Weights of a small mixture-of-experts language model, trained from scratch on English Wikipedia.
Experts: 256 experts in each of 11 layers, 32 SwiGLU neurons an expert, 6 picks a token, a softmax router.
Training: a variant of Adam for the experts, 3740 steps.
Below are experts of layer 4 (counted from 0) of a mixture-of-experts language model. Rows are named router (the router's row for the expert), gate (a neuron's input weights, with its number), up (a neuron's input weights, with its number) and show model dimensions 0-95. Each number is 500 + 40 x the weight over its row's rms, rounded and kept within 0 to 999. Numbers have three digits each.
After each expert's rows: a language model's description of what the expert responds to; "gets" lists some tokens that make up at least twice as much of what it gets as of all text. This comes from a sample of Wikipedia text that the model never trained on. Tokens count by the router's weight.

# expert 35
router:477494528522477478451470527546551494555568528537473483532537514550515527527494513450540562497473465496479555462566495570418505429537529472488457528531506480511482463464444498550502537487532561451496552501501544481559475423597464468424469462476553558458493463526494599482455473445536497523
gate0:515538496460446499490497482524493542454513454593473564559459515526453511453502450550515527455545481478469491525436476509475453510546376417523447513500455504466449456503478495530475496490515492557589548471526436506544485466504533449449449501485497543509561481504523529503467414527529533413
up0:467486516551546493476440436442513531561472575546478440497476527560526465573473490529502520492497478477530486561523496477490430447481538492477524513519477550516503520480543466458546475582484495492490542478499553474475460511448454504517459560460593551474457493504575497430422569457587456509
gate1:576517395517517472472503486486530506543478559455517521528491516523491443438470475434522452486496478466513482424424471476498475476557479497486520491477432492566428473430524570536474501559392507496498426469472507467552475522400516503511518525454535440450503473543558502461485498503517501455
up1:558515460503506491475454491453540482516477516468465552525537518507537444423505477498454442451466467480460507412479496483517498445549493500470529508534440477531441511427486598516450475476401484481494377485468534460471485509439503486484493468443501467423514468539531468463447507438544460451
gate2:510579446523463523566505472580536453561513519526442534619450502476484485461528483498538495508494480480450556537499569537517539454545488522479520448538520500403561452532496466526453510456550507471474402498542536508490503509534566556492505490492533481473441451582463473510496489485448488530
up2:530536465468487519556511509528494521539576468511519523507492481509549430596454501441565553527400528559528526520544539501449518468483514495499471533522564525451529461435504468556500458510516489459430527527518494467458517586502523510493584532505422559456509490515498421498546497426491514437
gate3:480489564475544550506556502519507534459419554567465488499489488458490484539500517534482516493544486455482529507552524506570558497417487561479418560556549502561481529527443458537485526418560535567469485513546487448565491486465473494493415514436510524476459495592503519545457518546501474510
up3:527417538475578503502523474477496469543449482519583528438582508506487537636492513497553546450490541505540499502505504483457462496448541478468476520511480503544517618471539427525515514474499444480438566496579494454502499547514485529475506502504536475561502491478484496513526501469558524585
What it handles: Line breaks ending bulleted list entries, often after a closing parenthesis holding dates or credits, and sentence starts such as He, During.
gets: "\n", ")\n", ".\n", " in", " In", " He"

# expert 2
router:536556468545507497507509474526502552559465491484501462524505474538530545448486425548609439529511460537416503481447489562485487547540434506538485535526494526463559511551444454460484555495439515462486557551507524516517440458580517530502511487496501522490511517473379554525486479523426508457
gate0:520495444496433474522509502497508475517375471557525481526481570477504529459391486448460478521531467553441514495506529448551536530474502474490558507515520504548449456539457500486498538439504519433551480504524500513497540486468491584517390565510481457520485575476436506470436497442469508527
up0:535521511500515529458479466474414511563451469510457522542501491537504443470530508511522455532482559485408498471553400414538502502557479492508481480502504445495479482533429438444540517474463515444583532468409511522474467429491511490538512564449520514482473571420517520463467480560497492506
gate1:485475504515453542499473525483502508450471488533503459507504529503479561525375497453522579516549493529521480551499448520508542510519537598466545526472513542512432540541440463527541480468526465547466510560511502438471498518408570520535563563489531411514441491466502462513468491489460499589
up1:466540566484474463487442451452494556457471451463517508514485502524502531501533599496494546479511469549502527427549522467503453548463517429542541551490534446553516553506491511502537479491505516595476519509529585526491447456511431441631510456451547434482526503543509483523461495463503484504
gate2:486582469538477490481449460518503503515516511473471563509483534495458579482487556511515507511497507509477537540572548593504560490480467479507451560512516474404546535497506503485539513506488530486559500494539510531474417478578484470485564524559547561503433529543562505403469533579545497565
up2:536428548486404536454491489460497434492450504487532513522563533468485513513511564515472558504546505395501533494427507443499496536491521505529441494506500459486404469450461490538501539513534493512507447509584545548541498473445569552546488521523476509502551540556486510543496461427422500451
gate3:568515596532528604515527524432475536476531512495591424482523444518478456442481452525474489541419474507490494476507577500482449522512480462555531443489483486527491471484470476560522480455494439468468518527580428509450469496511447547453476491489472481489504543464427557494508559483459524529
up3:527488493446486411523473547498535525483582507518480600488518568469480523573507565492471516427497563547557479537540524489550510420503506526481504503419458532489467534469533470507453524478451535525440461485465556527532548553500543485559474431487466470476500408517485435439504470482515515485
What it handles: Colons after field labels in taxonomy and biography infoboxes (Genus:, Born:, Driver:), plus "of" and number words like two, seven.
gets: " of", ":", "S", "A", "M", "==\n"

# expert 37
router:476457542475502505536528485520446521522505529494467469485457452553506503463571445504551467551463488489549482466518513519475498469444514441510502572532506532545546501543463520443523508535517548478454582515522516534485567488467512567485504514481459601427472487451425618482499491430463570433
gate2:448437533573583457501465493477507512480484508596445492496509556546537468520434461453541569490473497445526541475502518529523480478495515505458453479493509556479449514527439418548435478461476475595491497458521540425540533570489511450504529534497499500512463435425555480508455539523522489453
up2:455554459466535469484419537495520466407548560513486497527570501500464494544551576498511489451496410481557439501545481506484434489551460523521537434487481485459540520548588501518552454571497460527490426504584509606516486472548529531492520487498551531504471479520532508486517488521487469498
gate3:532490473525483488548447511485431540515458493473591508512459491457533454500521485504536428538479492577522571477453508526457545513481523523540498539485521462516553472522515492476551477555497565466419552487504424538494476475490561552533561460455498555564451502431493525562466405432451488484
up3:486537535446488538450523471506550482481596528532468457505538506477456515447475564530500545461514523473504462532533454499485472518527470485461463483522485481476536579514522522620457509505503440550544462481458516396452505480573435522484521507554512516469576489549538470434488572581537500492
gate4:529509518495479504474480473510518440496464570545464552539496558509461485519377569491537511503554517498508513468527427479512474525495507535470501449588505488474538488426527466485466523535501487511538502436492434470457450531466484515476501612507537510467534593543560489477488439432580517553
up4:461510483486511574470534466490516440569512530513530510599450457470461516467498465433488504572568546465502505519483496513477495497483499508498455471482489489446528428453593503491503556504551487456502492533500599497492435514477506508481477539528468558449477552607454423469475527410513455514
gate5:528530379492515550492475492549482492475495510471489562490556486466564515464510508529460444471566501426507474462535533530613429549517524563413480510500515501525480502550457540538467481491467473516439460487516480502447590485432549527524482522437514496533493440535525476569495532475547537519
up5:490473567540491496505576528519489486579497505502481476470481540491542501505494536473541503546495469523529430502543403450429599478505542494464518445495512503549427439534515536468561515434518551472560545547475507481514502544506432495432515564570457511521428551532524483447502444516480448513
What it handles: Colons after year ranges in footballer career lists (2016–2017: Espoo), plus pieces of names, months and dates in lists.
gets: ":", "201", "os", "on", "c", "|"

# expert 5
router:491537543558467536548495451509525546493470467531516509524511528502574501456461445524493573596466450508503494477469547529462521515474502571443468514494506450518461444482455459493446558476502467519453521470553472565591504529540565483465477552456526536444570539518544439547517552520441443541
gate1:482543489502461484435486491525440465456586493498543504432472475531435473513519498513479507438517520493445539505513526458490514422481490469423469535464462493466533501483498488518490537487520508555581517514583498419502554539475486544547503481446521532580509438512534447486420571405572502460
up1:500454494451572508472551535486504476554503492497533553504535466500464481558569531449503431511505520568541462524490501515568448530504479488499522441594501514532498545592552538528540446536523518455484462484429445445562447490485428493501578485541519464451511471414458533500517453541492460480
gate2:534497518572449509588568493494486493469474478543498520487533419573508501483479446534513527555491427520523531463579478479463574549537496558481472600517454472477514490502496505548499556462487507520456471461442459504490521454468450586480465532460473454481544546551453560495434500530503444464
up2:551482532523480617562581521468497498534556516494462486493467527547486482522475471465509515527490492561529498473523410518437577533518526557526415513516423511465483481529531516514576547516476559461497526510512500483553523487468462457543478553511509497459482527507466548486467543534590570411
gate3:519459519440466578560485497550496538575511397530463528553562541487517504513498476474486563508478501524536504506524473517503495537539538494438483487454558487518425497486467469498479509495507461474441497516448420619570488485548550510461466531453505513532571537510589521530557513519488495574
up3:523444544522489469471434461492473469493560440521547517526562505483568549475475533496495546519462509514475562536459511463464537516538473525435431502439536494414464522455456525507526465464507528445493516460425405549494526548562527484506489502427539517443501523486550383495503560502467514477
gate4:399559547490574423532504525490558506496530501523492536492498470517458511486524539532480468436481514448562451490436473536468399481534488502586522471469434496521596485507451567468524485539466483500535503582454489500528477455516506482463470413444526512531491487513466464445513483454474544455
up4:504520567549469518517523489530532524488505503427535522566456587529486595485457518522560470440466474430556525575484546455493531534504532552537498550449444502444548493532463495540546543458459591476478480544483515503583455505512483446534470495428504522499471565481522522514462504522456527445
What it handles: Prepositions and time modifiers that open a date or place phrase, such as in, around, early, late, within, during.
gets: " in", " at", " over", " into", " early", "′"

# expert 44
router:556410441493462466438486520561448484520501500436466531550429519598476437494526476542537465570451386515581525510500505564471526454464529555503493532492585497523501505546514469430484511453519512468464449553493533531488525482487497502521490530510450526511524453489486504468521533549454444475
gate0:509562493474510474553450477522463520527568470441502515491425510470526561491466506467519459496455530477464497548485504484485503440483464503452429490565521539454518559498500438499423542614517488537489462474538413459495453520481495546465472426533421543509476506456524491528607461480503554517
up0:586492479524526485524456547594481457542501507422493486543434498534580515505465535488482438534449519472518533508532496474507514517472531495544457534525546562479515516475509498434459478500506546534529471556519515518441513504603465512476485510521489524488434449399481531517583539528428476405
gate1:487426418525454520539509509503454534522488549475504487551479512540470472477517440498524416543491482477515505443509484523541526563557483532508478514512522526512474469538435500468449507577533535379528454468486429381589501497466488478556495473507437544495438490498510466470463542471499436488
up1:485565536492523534495540490486560469504517510503583531497537473436506519506476568508530576443517550524433508587516532496504516482436534460505463492533495465437544542433546476591479545425521482604463531476521477541457503498469495499461487514539530464524573513452453525567558507542466552520
gate2:536505461486478487541470452498427492489507547528557545474439510551506461541514490468531452554534484556529561516515500453440446474458541513476468457486548508495470452507529485478418494448449487447494534529604431436489479535430490535539541536553475421594487524476496460510512515492544492581
up2:515486505437454505438467478545425471535463562570525542506465525522531474447514483518503422511495487530506538516529504541496458539442560539473479519464545521578491452507521509480448477419475468422522508609576502535439539529465453532564561558530505466561474504486523476482512550521498493439
gate3:464429495538514454464520577542484424509466579495488488530436528544544501534548475501576478529485527546565500411516518485452546503505508502463569468487502562494503465479488510413457507455529542535516412514498552553492489492559480574480456500480462535537493444541496554477544496542531581474
up3:510554436451486523553527458505454483543533450522503549456511536477560567569549453485474487510481424551504518502417541506425547467479509499485453506542490485443506439472467485450488548517534528447516518489537500460542442517530540555540447431570452473467475527453559541462486455418540477511
What it handles: Table cells and line ends in election and results tables, plus piece after N or S, as in N-ord, S-yn, non-.
gets: "a", " |\n", " E", "199", " S", " se"

# expert 29
router:484509502553559559538533450519463552488457489475513565482450506469587486510493454497481458509459537520502461538469456528557504459551527541544503516431564424513497517524473454453582458473563539477473565488496392520547524473509540568516562462491421465522514541475464522571493519465489532515
gate0:493433481493493568513549478547428523486500455473482475459590472529516495522559474464508530541458493485481423486594561547556421438554512475529545556499520477418581478501496498549498461503549530450509519427463513497513528431473468545467494516532422484490492509560436521512484448488474491494
up0:551466507515531526490485513505468516550449439464530539455529528550467538534538455436496526484525534474542507442541484497625482447624502510506487584467451503494488521492481498456580537547483517536513518436459484457467468407455502529539473481532510445522449452440480528517521489429501515469
gate1:465516465525495475515434492540460494515415503437490415483439485456554496449511461450448472518479455505474445520539525467467469511543495539542506529516429475512524402491477464471442505449538521485547546560508524424529500478387483509490497499541417512461521561521547490508503480457494405477
up1:546461533461527468446505488509513486513509529532539612492511455492453493536549506496485507501510541505517563520524508484466528565460460485532523462538555517458518591491529586577509472522495507472454469508451521591422491469589440489484554521540556468551532486511436488464540558547479571534
gate2:540521495509517494556438466561453483569521443440522559497534479548493458561471466488436473562491583517484526482473505494517548508472514531489507572579569545509456457492458484504513539520514533505548523547469357440529469452479555457485592506526525457462526504456490479509465496525526516505
up2:440456478461514506515574557451493493421472542554520458514543509511473463500497513533538519487524436447562466524530508499468483504523480444504513515463445525547490528453561487544515471500470452510494462423485500608445516567445452498504410483425460610556484495536545540474517531493530532511
gate3:562522447531518467453535506536497452487463553522523513513511436440522474521539501485512424493553480485476442522509455531446559578523527573535508474530579541496488469478469481495526515485542520447623487594549518557494530492548477522516590540576487475530544497548505506463533527533509454538
up3:511552501471511449489501424511500523516464486558472435496492556493486452498478526497489454495497485418504424571570436512536480553509528567539528480499481447398454480485506491514465513522421506466554448460502532500525475459467517496530431501518461445531532513544596446546437509435543502435
What it handles: Colons after team names, labels or Total in sports scorelines and infoboxes, plus connecting words such as with, about, when, than.
gets: ":", " with", " |", ";", " about", " for"

# expert 15
router:517424555488498478483468490519508525519522469554518519489538636516556464464486566543474533518458496515440514543558456492546531505540472479506512486481471544443502569476508531466503565432432465462501432530448505540485516562542510433475430527421519520461532467464596502504497508495542479544
gate0:501485492445470433481524429465577511495447516503486517456603454575421486487489472546512488454514482467483443539421523478451474503562463569512528560490498442502554470525511583523508557496501486532559469494517453535513477527458523472502474533521541489590502572494506461482579468529492507434
up0:494420569500553479490534489482511473385462504564491513496558518542522417508473576544462491536445470461472526546468418441456520525506504512544567530510479569522470532495504507450523580399489500513436508528469481562538476553486490470516458563528508498530522482455530516493482478561523468466
gate1:507497469420456509531513476550464496499499529541532515412519473494538521455504479578513591556463559462491514536439511472489518490443508562489537412436480513568450539468570513461499442518460480477521485492545495457431510569475512478557490545521546472544558544472471434593491512524486507518
up1:536507581481497447472505517471467478504489502474465540544514496512439509526489588483510467433513527478538439500544571481579457505490407395521485489494542506427514474505483538560465531516557529557465540535465521515510484404523491491467547479491413485501504464558466541476503474499496561409
gate2:501510507455483470499428517422546520507478505496565517514514532490501543535466600466524589551521525462473521497484516502523487452451515487505575447515447542456433522395515478484495555491487473577579525514533521515543468486502508414506507451479452517527534489458461448445483416426540492524
up2:458439506476503506531455518475551483532493484509452539504505581521538447548482555492521545529506514452467573522521487423543513510458482522508504485517466519418482588492549463464545563435459523509505536495520561476484486485547508448431448426459521525505459455434472484440454436474595456545
gate3:521469509479557508510461523434471522416512517529469444441517534544478523458504535550610485493458502475494488523510487540547469472540503454481534478565547529510575488519545390512470534490451528453402525467527511536526515514496451495379502477510513520529469548469517562520542507473559558509
up3:543537481478497511570517460489490453566469463500526522541515458527425506548494421537501513472549468525527457529482539450521478524457524491524470459500487488506446534520450601484427450596530488499524481433443485528519447568468573559611557521523497479481453498482499462522471522556541475524
What it handles: Line breaks and list labels in infoboxes and taxonomy lists, especially Species after Genus, plus technical words like trans-, syn-, use.
gets: "\n", "In", ")\n", "′", "==", ";\n"

# expert 50
router:504490499543475513576518554445504515486521484449462481487459570528511428447512470436519489471490501499570515506506479507519485485513517497520482544478503523477472522538425436500463444487607510427482518464468373521495520544391551513515552463524471494500461434455509515560437481504423530526
gate2:612476524445538483468507519466481506480551513439468465526487526520473358444510467584455484546490475457468477483532478558542518527475491535484508499509448459451467520497494512468476389501510426516593489514440476511494477529494483443529581494506480451499528480567553489510483483463502447498
up2:574495577443511479512481542517490489478534524462423453504514530539563410443538445555471432584489474434475515501517450543513539518504509547521528509500484434515477531498471483533471399487532494469542474474437516447428461484481491464527569491507507424468501430516522530534443465462537467516
gate3:531535496485546588500567509508467483557468477526487500517429508549516427451520459449474424481554474519512573467524505501511490468462574453519518514483536480490543469532410466493468431445516554442514455463460541500475496463398495543562503480475526499477472471514544537521401458487520551542
up3:424437503462452508473471442507487492510559528543476448506488486541515513506495484511500453507462427564520514544378481569529479475476456477549487499502542461497557479542499531453541486573494433537423558476559524515494513446574549565473474451497494559523506438429499484501512502559560508483
gate4:519476545470474542415538554420447489528460490534518471521464527481444457550436458490439576553500521450563536492511467528535503544502485480492507466436472470552491551459528488452529459485495481554520424500415531506410536547435529540591494551516503468496528456515514534523493559546505510509
up4:491498466508505526503474456648453512497452534513531525470474452466542490453522502550494426507509551483459490541487529460552510459474441533505466525505547503446546506580501563469512551531541521444465497499547459502517446470590443485467468508457529564471485546490448466451559488548425532544
gate5:490486515549455533558508508508417531550482458455484483511432509506505474477544500440515522489467409449548506488506522538542568539459512540526482473487534551477447524550412423504478484496523516493463523448478514521450581456469568512534473446471479530517469492372546566534455495528478549530
up5:478540533495549477468504480481502517459528499533464518604513469492452459467434458531511492545486520540503535508499462546521474439469531509474521524527544518583537457451584554488552472587520530493521508579503509462528464443518502496471478518598436522560449474592441454508480508475446430487
What it handles: Column pipes and colons in sports and results tables, record lines and lists (Total:, NFL:, 4:00), plus capitals R, M, G.
gets: " |", ":", " R", " M", " G", ";"

# expert 10
router:510468510479470513564459479498415526487539500463529541509441521527512486513568429453503471535469532516591587480447472561445462505463495520543513489551533485517505444514492481504454435491544551455482530508500488523502494461410545509517566503580428563523447473463491493492478453466516464394
gate2:484471516484465479492493518482432514482509509464522449588440503486490489514540490527456473529464502542573537460480513527503460505509512412496382485504542482514485531518497444479480468480490540414524509483478487472415527532453509614522522509510356492538514431454528489501515515525550499427
up2:507501532511456492497432479527508541492465493520476522484499525476515548483536480507527486488510557547508519531442502456558601484621510493426533498525522473517477540518493501455484501513478524539521488551539533440526481491607585534566482455449546459529476564499453605486497599484461539503
gate3:500452551482443551438454471483513483491526477496497492512542432526517490495505499594503477493472448456524440444522469518470470514480520506469517488526483474492433476528538486523510492514406462461468451535475529579458558590524522433467512456562469432593487538416539541483520511575469434495
up3:483576462535535493470485531495489468464476501499445495513541407414429463462482536443511473476549555549474531505554591473553489505557476515558445520437482567522553514499494491531582575530518481490481527574555527559464492462512531514503454557484499523510528520497527515464560498492579512557
gate4:572433472547472501537545442481415519484468423458614563494471518510474450537509443487442403497523462450504485531460493473549498415496538566479503511586492497529473574492501498470505508534502501476443506541484458488454455481438458473512496491479476516515436531461511463536481490482467570520
up4:456532563548541467471459536432551532479527552492459466484540549531527510470484616476551488460451466530508461517501501514425483569488485415588461471472440532514496525488531476498537431568488537526498461473457516557517521535514557490487491504506500508480550428438521480476510544549474450415
gate5:458563569490588521430457529465538500499517546517506556511502487493444447501525443529473545468479567546554483522473501489460489491513470466381424398556471463523540555435481515506480457508512460523467524531497492425522514547544514572508591486521534484532506507464545494510558500496496538495
up5:514487462458495500569513470510503556553457468527480483578487490501559511491443518502458475475501478449422509453481486471576540477425584503583474551440468543518475488498491467466517516484499499485526467477558465521430482404506481409482394518442441476571446470483471529498485508511508469509
What it handles: Commas, periods, colons and table pipes, mostly in election result tables and county-level vote percentage lists, also prose sentence ends.
gets: ",", " |", " R", "|", ".", " "

# expert 23
router:446401500536547455516463462513506443518451478490503476476438522556505559467553523469563545500440459457455452494517492493472550509509575453462522481528487528508586413441553503486482568446488494551522514482533550506574471490513491522432465443456536535500500437508526561451483470437474510472
gate0:454509560506537501502474546531529535535505543539530440496469419499486516508543530474503491469508450440513422458534531407461533537449481514549420539576445493599479477502473443472525546489436526525477512525489478518436442509505574515422535497432542518511523500532539489485500517484420445525
up0:578503474503532488509506485534466521523440432540488496529456560517477524467488407561503494500502500491455559526491511482623488500469534470465521456477564571550475546514499553525547473533510528463490425476568490505494511499511452412512497503571477515491464528455418552548435526558533475563
gate1:521521469395503501541478458514514451474480518580463496529485472505488534482469538517548532476560511507432554508414545501584535436503486464489571439458440475494537522566463519509564483560494433464419446460491558443481551521517469444504450532509532515463473464498561499502503498536567496510
up1:549514471353516480527484462481522470488452525600467487521492484489520532536457562508508553484558544517461575517482541504590559467490487485473558422449462453500500524544519504459568527523502468485389459446541505500487527516486463457515465537517548529488455475438529505504535475532521505513
gate2:471525365463487504487458496508474493498452513482471519506525528455541450444449554547527506539506521512471461444459564541518512562504470514508562535496515509540526506497491500486511498426473505591540439559512497496474390484536510439554513427421426472500537573507530451449527525478493485519
up2:506474441468429467487409531488553532540495498518523531472501515492506511449492505457490511474516521501519526467541537475509548440491506495544471595465528546465579461462458477518475559478439536431479472570540519529481435524556463469560421466461518517484539573469601512444509484481525492585
gate3:500515484504468472460495520509555481508569496453483457515599555540466498470464456432411508586547504531481534554514473518533575466492475591472470485493508509455511554493475476593496503545490491493523599475609475507485478483499521447523502486478536524525488571509513517420529458436534499482
up3:532473498551552411479472571545507518517492498467456415467518556558462570485516466495458525513507441504462509493468406504461551440568523528518480495516447559520547473450478491515509552535537512492515555469530547460491481443534475485511513483462530500516402451448517535404492438479482433492
What it handles: Commas and line breaks ending a name, place or address item in lists and infobox fields, such as Street, or Aves.,
gets: ",", "\n", ")\n", " re", "200", "196"

# expert 60
router:527471522493528479448486507543492527515541497459437472534473478490489475522530450531505503543515456494548567522511480536448553548477515445585522499574460474593496546483502428451481542518524543520496558531435561495448492485509435554510480495522526528445474492474458633482461559530462515419
gate0:519549432467501471553580451440523440456576488476463508551433473535518490497452512507517528449489457446445472524458489474513495517505489558481427446515581536511461528423518479514528521493524489492460555479416490441445517541574511473461460546464532562454464467495507495458447433469452496476
up0:586544452480539554549539511480556508468465528477495398493459485515447519528551454491510514519476518472493500521502461534464534544453452519568450461586503522520496557555558524498522571522522501573512508509530527517406544512611506478509419471525497499431464464504473502524495452504436470528
gate1:542526434402492566447484522554543516519503525471432501481471464533528506473515470511476538528485473458576500555487455467574482504538518497438534500519489474521546513484512549445564491361502586531515435488474500520472510520496448483480474444496546463547502541523516459449480558545550437469
up1:455527490381476553406438569509494503540490535515487445501462479553450524517503501509498550479505463468564547574486510516530520514604491507475537443452462489540566504447508552492528508439474524511540404511479485501455459479487462499476434463445534494521476575508492505484491521518524433441
gate2:495504513518530512523554466473449542484514444473574521503419387570506505506427505534506508569567537453470427394519467464529477534529568513457520574511529501548437457536503461460465462512506487511481508504544571451502489519503487531483489450480455440514529463571489509484502526474467436476
up2:547441505469506402546503546491517504458537472480521527452535557514524515496529502503580536514465509469569486539608502488530452537544469462484528561536499497493518486494525479478557448455487490458508624489521436454475527520439534563434456519528549520487581514511459499529563545439485499484
gate3:469466513521482436441454501478548523531500536506462536504484525479383514507464510576470600533469503500469416522498488498504561607485484569533493500516453562543470470521496511492464532444512514520521547527510536462524453525464558478512543461548485469494490450559486557483576544454442551449
up3:533515494519528548520566423475486522529464505533546514466511475473579532538514509399513426525522509478527555480489544548508521451526492465477575500448536466444527533481542537518564520535466473539443467435515474548492546487596479522488474484467478552535523552459524431502412458532541458566
What it handles: Middle pieces of personal names and titles in lists and tables, such as M-and-hare, Sh-ved-ova, H-ope, plus V, K, War.
gets: " V", " K", "and", "C", "ard", "K"

# expert 24
router:490489556528549521500497506513502430546487546528453519576490439517525468551555577516529484535449520450587538535515531476464483498523561459489455567572529501496524546517461484489558546509496597534552561504492512430436541485513518442496505495452501520450510460512429552445482560559497470464
gate0:547495576461513463541505484494434534524471487516501534563542505526542481520511473548555538524453545470539538481467549501503525477583569463543470490530565442437487552524480499562511462521527469479448513400405405435461516508467524446456509496466473516498443478480445527557556496499522514532
up0:563504552494564524480434481518532518535460413498487493435519492455490422480461581535544493459483533415491525493553482459488461490545460483480453524527433461545542521535536464501440470518496516503530452453424481464493525486463469509421518462491443513436541477523512562581566466569522487501
gate1:534521501515474505500502492509538482545536595497479523539518505498560439481469410564561464562527570481591530505501436529533500433491488500516479551519563524468540553480530395539500490515533496493478545490472433408428495521529503521469515554537458524560485493497461493550519448563543456492
up1:589480529525611551482478489451471490472427472467518554500573515499536503471434470529448515478575557503453457464562503484493568454588495553492503473488512432509472481528449510439535559477484467487506438525471485506488559473526514521524521479536462460529484470535550401492488515506532437542
gate2:505473475561554550490526507543462442468497541435499496531483485497556476538506518578509470537501525511521505504622506467592486508539538542498454553556499496495452528550500504556531518492484500547418537456452421484449513518483477482564556537459571494502469525441489411564466537509458456506
up2:479512476491515472515456554450467476588583559466486566526508443497567488506453454478511503520491553539579556468548450512567494391508482444498500503541474530499475515475539458463503496535504427530519592513467525471456520516560495453484541506513522466501538431446524416486530525571503491506
gate3:535474559539486466528386495509526478531499496500513468485477514474510439475520509532553467501424505450526447529546472554450451485458522460449504558525445407532524494458564465467502458482534517452573474429460444453468545520506473436531526537453472512447560492496491482557517560518542434449
up3:480491538483524475501458495613456472537515485509498549551467455514561480539530448422527505516440563449531491565510489535493484504510504529550484576573530436546415481442435461551526541505573491565585487483506467446491526500559503536504555499430497537517529499487456502474505515553529501543
What it handles: Terms in sports tables and media lists, such as League, Cup, game, TV, Award, Championship, plus opening parentheses before years in discographies.
gets: " in", " G", " League", " Cup", " series", " film"

# expert 40
router:504502508519520532504500570536441451585513588514452465535492511477498530508463484510566510493442451537505575540493506507451590580459469495489513476527519526499467530427460543482472522541441554512552527560465552509428435481534501568531492499480577523432539515461462537440471516511513549455
gate0:494500503405454444488508454446534494506520497483530485528530556542519524500583503524511571541465559484522454521456557468535490493540440463455430530471466539426527415597495557534506498484537476523489477604509430504504482543545518482492388462514461486511465490472536477524510472525533495474
up0:585534488446511508466553511516527449518493517552502476525488462535548480486518469574548468480421444529503505552606499552497497563490451463481538522435472471525547558485480547473454468557432524496478530499496489461495504511543421488533517471498525532486597565418432469490466531510519488428
gate1:550550489573526462525488532494545483466534447443552501518435490537585461473532510509528521511546454520444544558487530493497506429542496550412521536494413519463481509523482482466466524487443435533462546451537456512436573575550552483511490500443476469551499424541478482548536498472511533474
up1:528418542463407483513436439487500513476510505497458494508476508475430591529513506492430450472519534482569475490434503511544474523482433411554487564534462487488517565541518534490522481610524500508471478510408504458512438494500544479491421553498528502501508551510535457510505501462542462545
gate2:494453562500540509551541458507424494543440529454564550470485504532511424512522470446464478409535451475497554463553500534552506525486502504553490518458519452470523521571513519440528480527500557521440491427527503480553464541510552515574537510457514454544488558559512429510491515511553411530
up2:504497507508499345491468473465481500465471525546515455502488450482428543529506509497511496460449487540498495569462505435533575525502407526505506547537468468522479524456469443527486507448432503515466507514470460475506518453586478498490378499467461428510542525507498521558560532528466524534
gate3:484517446486514482471561575525477482458480569487525453485557528475453555556439478465497484485500502542431538544527548566487483477477520530498567394442510489564442445452523490482511476516468506573519535542505511502432452478528500563454515413507563495465431500500427451462462534478508484498
up3:497491556495500554511453483485534539564513385551514537534434450536537444515560512502524483515461505484513438459451488401493517532538483507506494564549523512459495536563453502511491511445550471415488438451493486485553509519473472439529530570507407515524484498478570564535514482552483521545
What it handles: Opening pieces of proper names after in, of, or a colon, such as Atlant-a, Los Angeles, C-uba, Van, Jean.
gets: " C", " N", "ine", " n", " O", " Mar"

# expert 32
router:518491530490478454423530571464490484575492507568462478496475449533536453516494568525477491515504449498491492549438415449524563497481534502550507543547462460536511496441476464466432538453483558531565528563500565560478499529490478543480483445480540491462519511461423521465476548467491478391
gate2:493475498521514551494487524452559563495456548459489560470509439466469462490535450428556476535504468511428470484488518557476482594540493581475590509483467524598501556489482497501460486566523468488561544466494483502485518517489501499453513544479429552531505534460486493529539504384434496535
up2:528464445441494516499453510528388534585432478484460492500574527489457548475548464436489493475542475517586511462495491494513542467449433465484414560467469488504543530583542550519541493479552497520476513526508480536461477506511570531524482486567547550479469522472519556531482503505566444539
gate3:550425489528559553480532512492539514590467514528496622424543499526442580526519554514435503550517467492442447531540490488491499470593459507457608450508494464565494527498503460496465527499467469517461534506530538483553480491496480569474455485517511450520530453508457490480539547500525500475
up3:483451477550513530515522511477487575482494486488491558382442441526466478523531513502517537588525439421435461502480518489444479517583496552430533491461522434518529521455506441575510494537479484478556477451498553465482562479464500501478450525489498514503533452444440481530549440440491536480
gate4:457462576544440463496470500398480496536509483609492496483580483472516473526520466504553493519536443527513489553439568445442499510478449531469485514475459418493500524537501485471485498476519536561552473478570490486486482486449451486480486472527503454526484571511511453509508560525628453504
up4:486519472488448510456470509531502485480542441553408509499529446513519500448561507528540542506501499450534515463467591464508522458474463484506494496509307417475452506499539494457420507482487505541529539537570497500490502465527471472463473468524547433493523518460554480478516494556505507476
gate5:527446500434458535482531519544434457532543525567511523523534524555495422450542456560500439473529454494544458532511474444589564506478500422533535544569474547520503586525504489465485514411560478569497450528474503507434523547529546494533446461463493495455521499552508490516517545495514479494
up5:440527476501519445511437432524456481487466547471471503492456454440541577514593449466517567540535524484548499499440525574508465450492493527483479512473554393499509489504470497585438491526535521488432537521524505492468431452481439520471583484477515523467442483437504542497488442477527502526
What it handles: Opening pieces of Latinate words and taxon names, such as cor, tre, gr, sur, ce in Eoacanthocephala, corresponded, reconnaissance.
gets: "8", "ine", "ard", "le", "te", " de"